Experts of a small language model: 1 pick a token.
Below are experts of layer 10 (counted from 0) of a mixture-of-experts language model. Rows are named router (the router's row for the expert), up (a neuron's input weights, with its number) and show model dimensions 0-191. Each number is 128 + 32 x the weight over its row's rms, rounded and kept within 0 to 255. Numbers have three digits each.
After each expert's rows: "gets" lists some tokens that make up at least twice as much of what it gets as of all text. This comes from a sample of Wikipedia text that the model never trained on. Tokens count by the router's weight.

# expert 4
router:085122112096151157146177061173096110140144084087108119159099117134106151148120100101145134123175147102180163154083122095147101135098129090091140099135171099130066138099150110141133119174136158117094209150166124200127164146126192212070106120100099113199130113106134154081175120141197087117152108148179147051120126117166117161059113179117073160088150120140200163149146130177080111172086148089137127127149147135152118122145152141130121101151085166128118108176115098172139128128064162115137171124114130120166145117142079073161151119083076158082143143174088130149137065131107133135
up2:139120170166120114138163156107114175103169138114177168108090135178086125076172116135093181130098039187195107043147138144117139120132088149079110182131120101083170105096111111157125135102155154143133091083140105119165157152114179106123173106091075094153139174092169102103117121115114145152127079096088120180171125115148149183245176112138139123147117114095105144177137164133147173110161124122175105119157144149165137154105104123088082182144130123181102075132115078169092144109115117136115136104088153125069125159160133131170188122096094150176182097136162125156142102172144150114
gets: " ", ".\n\n", "\n\n", " |\n\n", "==", " |\n"

# expert 13
router:126099134095151128173166131109167086136146152108178159151120067166174126101118107146123093144115078158126161129093184098203081101095104220088133148124130144132104139117159166162136116186145078160145181159131135157154171179128102098098096147178090161122144165093083130073097152205162177176164101130107112155138108139149156113132128121122101103147162148130116103137112072145118104140128161106120081152119163140125044128186168135165151073110114132092149153171133120114099131153174094138045106088146177087143171194116142118124073090093172091115119171169103098104076175139144112143
up0:190117123135191125162120169095092127104070217089096152121164082112110165101170169143138149064099141124151128054137105157122123094140141133133094157120106109111103144136089170120168132113170115198169110137089069092117112193073114136123137135153094072163008114146118117144148138119054159146134124152117200168145158092123151113134203134132097159141149135134084122210140153104110133107099102096157121092110178150178126114153112160136091156094169119089143136117107166149170169124102127087099130129097140129123133150156179158163120123100153093181161130063165179125123133115113144094
gets: ",", "),", "\",", " L", "',", " T"

# expert 28
router:110121098135147149197123130132172076149034124086128150168163170094135127075121106113140149144163119147121083155118088103129134112124152083089083186087094141165131143229105150153074109106124169129126116169076143142086124102115089082082153132129169114054109158079181094132121084111104156122120195138109168149091126144130135116099191127105129142153103074167106106162129166091182113151116108124165115147178189122142110112088144108148160129123069134096167115104105171102102137140105185124124142098116072122137159184057103160113120128133079103151135193061152080131118171118132177128
up0:174082138129137105134095084087104094124209123164100141103189194138110139081086134182134153081126095132192132144108173121157174150154090062134080173063125124155106091115142153066140135079101109098140098125150101080151094163132082195193137113155116120093121120166160157012112127157070098133118117108144148076152134180144121154172104102114158151140156158156142122156127174136106141140115116128173127055135151167143192132150123146096104123102120101117126109143106100157121158121112140133112038132099193123127115158190186124147126152113150103169143142093106134154069120114130159157
gets: " ", " |", " were", " are", "%", " /"

# expert 26
router:083103121093131106066127139124155159141096090169092087149135129181138159182082124104119083144125131129039105090088167136129157149172194155173121142171126183103118185173134121173107071177126174174169141116135058130124147191116158137120161094128157131103118141079102210100149185134149161157119165136084149149157098098118160153154125172098094181162167126119089114138121102161121090176090147077101098151147128129117101107133135089195040157098158163116161132117155131067081094127117093162145160103113121114147169099145122124134106098166166181116104162161138164147172106168109125098
up0:136108093161162174173132122078115071122212177120134164078166128061084139109138094130127116109152015099140173068138147114138057100118142144107149138167154072132091153148089136171103151185175116183128135080171121157159129120117110152132151129146124091122088182149125049115165139102121110156137152080123151101062165143103129071119110131142104129148133137101108132121085144069145113166125064172111119198067174115217209140141165172141137149109137150120127146150119137134120111161118133080112119163149147141157157172169116081163174106114117093129146140099153113103152141140103141120
gets: " ", "oc", "ib", "am", "um", "ab"

# expert 11
router:086154098124120105140179090058131085166060098102122114145136110105163145154097192176075145115131137101121146151106110104081086118137136114152142071082094127070151164136104123149132119104123131102081180191109186120084111122080099133111102156110105153166100182112090170145196144138140136137133191170128104072106131128115100112123111088100077102106137125135116148115119139099082133218159057091114143180147190092161135124202166145153154095097138129081116097180115108138138094152105103170147161117103121186123112062113075089174161139086101120124164091154144076184128087107113120146
up8:128181062172107103172098068146146131146164147122166146127100176138092077147141131135082170065098140157175221103155135091124097130113144145078111090152180169166148129078124122148128109133161094166098178133159130148125088107160140209105117130180136079185106105124116098093205141110113121123090100113193111084093148174131148097141139135151118083141090153106139148091121148201091151099102147124163159139065138089157171088119088145104156137132117121114084132109134084187162084084141116150131139078076115142111106119170125089154167159047140159120097116139097071133152112151101130083
gets: " \"", " he", " not", " it", " that", " they"

# expert 18
router:098122143131109092105107207150123096107206165160156104144133191122115130093193180118127152134161109095118104099206132079102118107183115152149130111159140071123166078085100124148119124096106148146188157091151111109104111104117084104130095153108078093147151160173117090175132126119127109148158127157109151176110091103157113132155147131132138084168117084100077174143117072137123175079077160159105116182123134133097172161140121145134150193098150047205071135164132151101171173169061151105108127090119129118154138158117089095185149175104088152126212168130130139109101130152163124125
up2:157162103088129106163130126057135121112104137087051133063116148150107110119130131103121169124084123126123181073179108127075135142107105175147079148045078149150075209152096162104115135074111127190188135105179136093137087141155109138168163124119110112168080129131155183094180140127148166099119120152190156184136133135158121097104141159151156127140095099105091100170123117133069115103100128107137133113109133129140135157170140098123134192114122137115092152142090143176082129088081110128178165086047112117078095110178135184165122142157130155097097103106078106112089099185158163177
gets: "|", " by", " in", " Born", " of", " Genus"

# expert 30
router:123109107084178169069155120168123138112103122141143114078091102141162191162076131190146141156157134098127172119080103156113134150101163105169153119134170201111136190106121124135135108134111093163081152151098070150176149080103122126162126120129150132117120113177152066168099084130121141084158131077038130095099111147100152106116103133127136125144139120125112100105139159141122063095204094094134109148132068098096107156094161086128145093130092192092110155120166079170072179118142111103109168125102159069146168098108148166118092079106157128099177184123067139096069125093142076176
up2:120178123155081090139120170101162135118103115063107161060092161179111068167134101175084129076125086186143097097176129174165230158096135061148097127138115123146144109115095158101096169137175186117145128075137101101153122110171123102102099080077154099163142140104119100095137080122121108127111140087182129075188141167126111100182181103190124152137112110157127183133138131206136113106149150131060079147137135089160122159130155184153094141055132166135112130123147128111104111106148080125190123155140115109164136174117101124143127108125149133120164131105186165118144133177183135146
gets: "==", ";", "19", " St", "18", " Man"

# expert 5
router:142093159101094057141104174076105113068095140106070082145164115116122198122141149165188087099126174152103182166108115148125134118144141154093149108120115141137110130197154191148088104081112158113220134148108111105133099163139124132081095145101157163151117127120172093105067109178141149180137119101133108130126079089135164079143109146112093094172096189132110131235144160088131127130123114141097097130114140069091114104121205129168130100132117143122103094076159084147084120139153101076088140077095116116108169145178102127171094141089193144120128103129096095116080142159127087111
up0:174116126129145140157106173081118176167146118081070146094169107154102146117177127160095119066110082109130143093170115154135101088152071142089062200167178153133059150102149124126142118129126097123146110078134103112106085087158120178125210074122130065153115157117173105138111136140122134144130141100136120109079118135107136122151154100148151172139080156114089162136132165147071136151132119079157230126140164130112126162128149131108099076109096123119160154121082079135152144078145067052076126130104129095115160147178148152139107154201156126134148150151086132108152062066163188138
gets: "\n", ")\n", "==\n", " the", " |\n", "==\n\n"

# expert 25
router:129195133119110102137088098122159169078114120091136070140145098112152202101117165117165097164141168122183096130155096064117096072097072165134135151150042043091111176126121106168127044066182113118141160128136087168115132101108116083165153143171114105093132119145137157138116087100104149181153140169117142124134145187080132122103118166132163100088101138093177132070120175142107177112133128142145115102102144116175180159107162158211134187170170117160167134139090137176166087149078155135105112114151137123145093127148127143098145120148110106160135154188140122183097160130155120160
up2:075131097173124048119163111070113163107144136180131111158123111088118143089165135171109130136073093108133123108142118172109106188172117095118037148097081129138136148141119147172174145145129126143160094108114108091188133107170140140070148095125112097115102162102136188131143114087106135174120162166093151126211130136160144124169187027116083124118087114077108187146105144154102140096169110126138114112148062169146162140121137100138132094132199123146066121091131135113129152149067150141147139128079104132103095201106170126181105121107156113121139090112171202141158115188146153091
gets: " the", ":", " his", "'s", " |", " their"

# expert 31
router:088072138119184140076176161137166134130136094149140179098140226131108124115097087112202161075167124099106157133094112136138089100064179145166109085131171167119085143125116191161131114096116114135073132113163136158122139077104065095100131172166151077132114149118115146158091165192156099102158101174125167088125126109078215129130079116158124161124163119156111095124134146081159107077136153094161079126193116119154111090208170107129150166121124151135179111146147146120151202132076153118123135150077179111102121101101182131163112113102151118109100124123134117140105063119141120102
up2:163122085103131130094081163083088137136142110135090136067124089146091135110157109099106152127125054140108149112137167146114160153123063152165091218122063132114149123110056110115147170168161164126146132084123132151104098121165109086077140117137137140140097126071137072155089166136126144147100165088089143171134129162155194163167121069166183136178132161125102145142105160139139135120120115112155098090113131119127186117118103096152104150129062132182122121091145097142104146096071154076094082159193129180117098147106194087183189064138121118094100093103155140112146186128085175177
gets: "-", " was", " years", ".", "–", " year"

# expert 10
router:129152174127155129183146108093194099086127131122117118135129164155128135156177129139164157187180121124092169104091167114115100078143101125120144115121146051103136137090107171155142128117107107110195107116088178114105160038118067086212169138157163055132137132135154131163112106154147107131130099143183184122160151143191106166113177202095144143111140142078168165146147170176073138154103153098080127162094153084094100128157110135147039101146141095121170162131174122081110085180141144190153093167122159132137120119104120135136119104083121113131167100084177088131144127147158147140
up8:133101072174095122150108092110138101136137109101153107110147129070108124157142096100113107075097114103095124148156137089149126088147120134065096088155115075157112168127115123125102097139116092108151083094138146158020126101127146161150126117172166197140160093041111155141166136103139123202103098109100148089130182163127062138086116121112197086120137187157120160113108144103099139091119171170142123169169189145169112227144128092117180157113132186167163132084088096157117118130097133108138119112099074188118066142142132166156156188176073123116137131117154089102113119142132101117
gets: " and", "-", "–", " or", " but", "-d"

# expert 22
router:155122075096151136106098119167139135152079151133085099175158122131154166070117185139115100122142123083138098183121160089107132105096096170127160162162073140122114148153148175112092146174088144124151150135092109074099164160124150156107099115072099194196109101115148112138160153156112163083168100157134051039065133123094132111088096104136043137113167144130128141107148133135173096161114088136162096140145108115132052080090109163145137127167136206119086124152144159106142103091110143134080151175143148163169100064088149073186125131122083128126106074117192139131111143150084136113
up8:089147120155143119129064073115017197144081117140131107108159151094115118131107109125039177138124153099186078139138096118170130103156124131148074139122127104138120080083173113114110176103177129143128125139100107152111077130139118095121156083065185126131203060135096173130168140074084141193085135133152170150151082118160103150118156158182141169160125158130162160143122123107105095119086123114179144111113123118177127115125082160130132133140162132121120075102145135172147155085143087157130125162151127134109050106221091109090111107106111070136120120168098121091184135157100108098
gets: " of", " in", " for", "'", " In", " at"

# expert 15
router:135094124122100135107174094146122128105154178129166122118118129138148139078076099150162118099157152118107160106109112160111103151127053184152136075186153146058184134091120134103167129093136126146092166134128150132115134145111121132126153162130137139129074140180143106105117166172133149133147110131136105154045134104112104143120113092134173149134164055127090098106115218099126116147133121131198151089122121158126092127096130126170178086177109178133130067118111128159121185118190190044118148166163184141121157110151101071108100147079148084151148147111084100196151194234115110117
up2:133165057171085050149129138103088179169154121110073116086154183149110118139150146112104119110140093127142129104189095129138148166142145049123107127128141096123108129107117128131129164139132154063178106088124137098128079183140172109151152126129178066135055134142126119149126106160149134178132100067145120137141197120071108186164106126162177159190151147146092201160137161106075082151154095139118159077187097146180158195143162103133053111107143118133130127134112107137163149062103103085166084146179119132161132161139211122137111125139136126143096130158158101157129122161106155097
gets: " a", " the", " The", " more", "The", " A"

# expert 6
router:167127139090085173117111070136171119105163141154106109082065079077123115133092167171164133169151153121130121181074177098115122148169097136148136093094114141091142180118126179132153114162190174145087156170154156150149155082156121118103123142051086129109106125070087096137095062167142127135149129152137111190119151100108082085120062163100129059101134114123126137106101111118155119103156167104101124118135174099130157110120164059123125081108140106176107172159105103124074077208148079093115148158122178134167162146093092060124099131102120134139173132165160127093169094131148062096
up0:097120155170158073144127118070155206230110149123081133136143159156110099143160116166074194107135117093135087156154095198165128089099137107203089136112188105085144135045138098107092104175105146119081084122111130149094126118110175079156145156143095091158108136077177163061135123095139168133139152118126111117167172117166105105141135123135089175061147087130136109193110157129047142135110124140133129081074111128138151115105101135100138148162147174104158100116116158169100141093173123175131066114129119113117151112129109099169155130152120162109168064142115189136117153166139151123
gets: " (", " to", " |\n", " –", " /", " in"

# expert 19
router:070112160119150108109198136147096120100130124132176130166157126083177128125092187161155120093124124140155139129086107144068095160102177149144161149107145108108106108061111073136149127121129118140109206145107156146116148163077101129145101175136177123095153155133070058089125168182143168110134147137069114158127091156171120123082095155147100129127150146179134101086068124153077099130142130153110164133103135124087099130115169059085246104134135100043143109135133131130174108159161152107076112143107199097129187139112157144133114118070156118093124145174086080126109088152090113156
up0:159107104159136098101125157067118152149144128177074166136103178123087126145172141140122190132115107144145141128161191145145095123087091120132105129143193133110136160126068142138135118137131099140170110034089084164138128122133136105175119126086114123159090111125152150030165136098130125124097137127130113102127207112145170096106096119178121140084141069144086113185133140159079102147060109161151171140163113206143112124031157152086109160137130097135130169081158139204113145151193110161120116120081132117157148209153172149154158109119116121158132115062174148113166129157152167121
gets: ".", ").", "\".", ".\"", " .", " William"

# expert 9
router:121150148100134189164111137124115087165175097161155142066173134120157099106113084205174148183140129135105044158089140122133115153049223124111136082175165144092142133138135095142164116145163156193182138145054126096143177158115138142227077143121124135128071163173108133121109111094083096104139071134101129141101131135133066118162090123148134142116114147159190072135167086085152156145143150125115130095144160113192147119136114139187146127117099134079092111146142152129110118078172124105163127108156119126148156127104124048164140136158135064110124103139129144108095132135172073132
up0:199126173139168072135145099117185139121104100091112165133152123160103134075123145177153158148134139178141088086157115129111128097134096123149172155117124119124116107100100126053077130136141054098086094036142149158067101134091115120157116103136131158069110163113165141073122116066058134141137107101154167058192108104111105130181116119113146111126116146090117174114118169138123145135078130161105150118093197109182086155163115146115113196064108140121146129108105122123143109093151102174150064153148145070125129196130172206170125113153167141149105138128127158092162061110119139147
gets: " ", " |", "–", "1", "3", "z"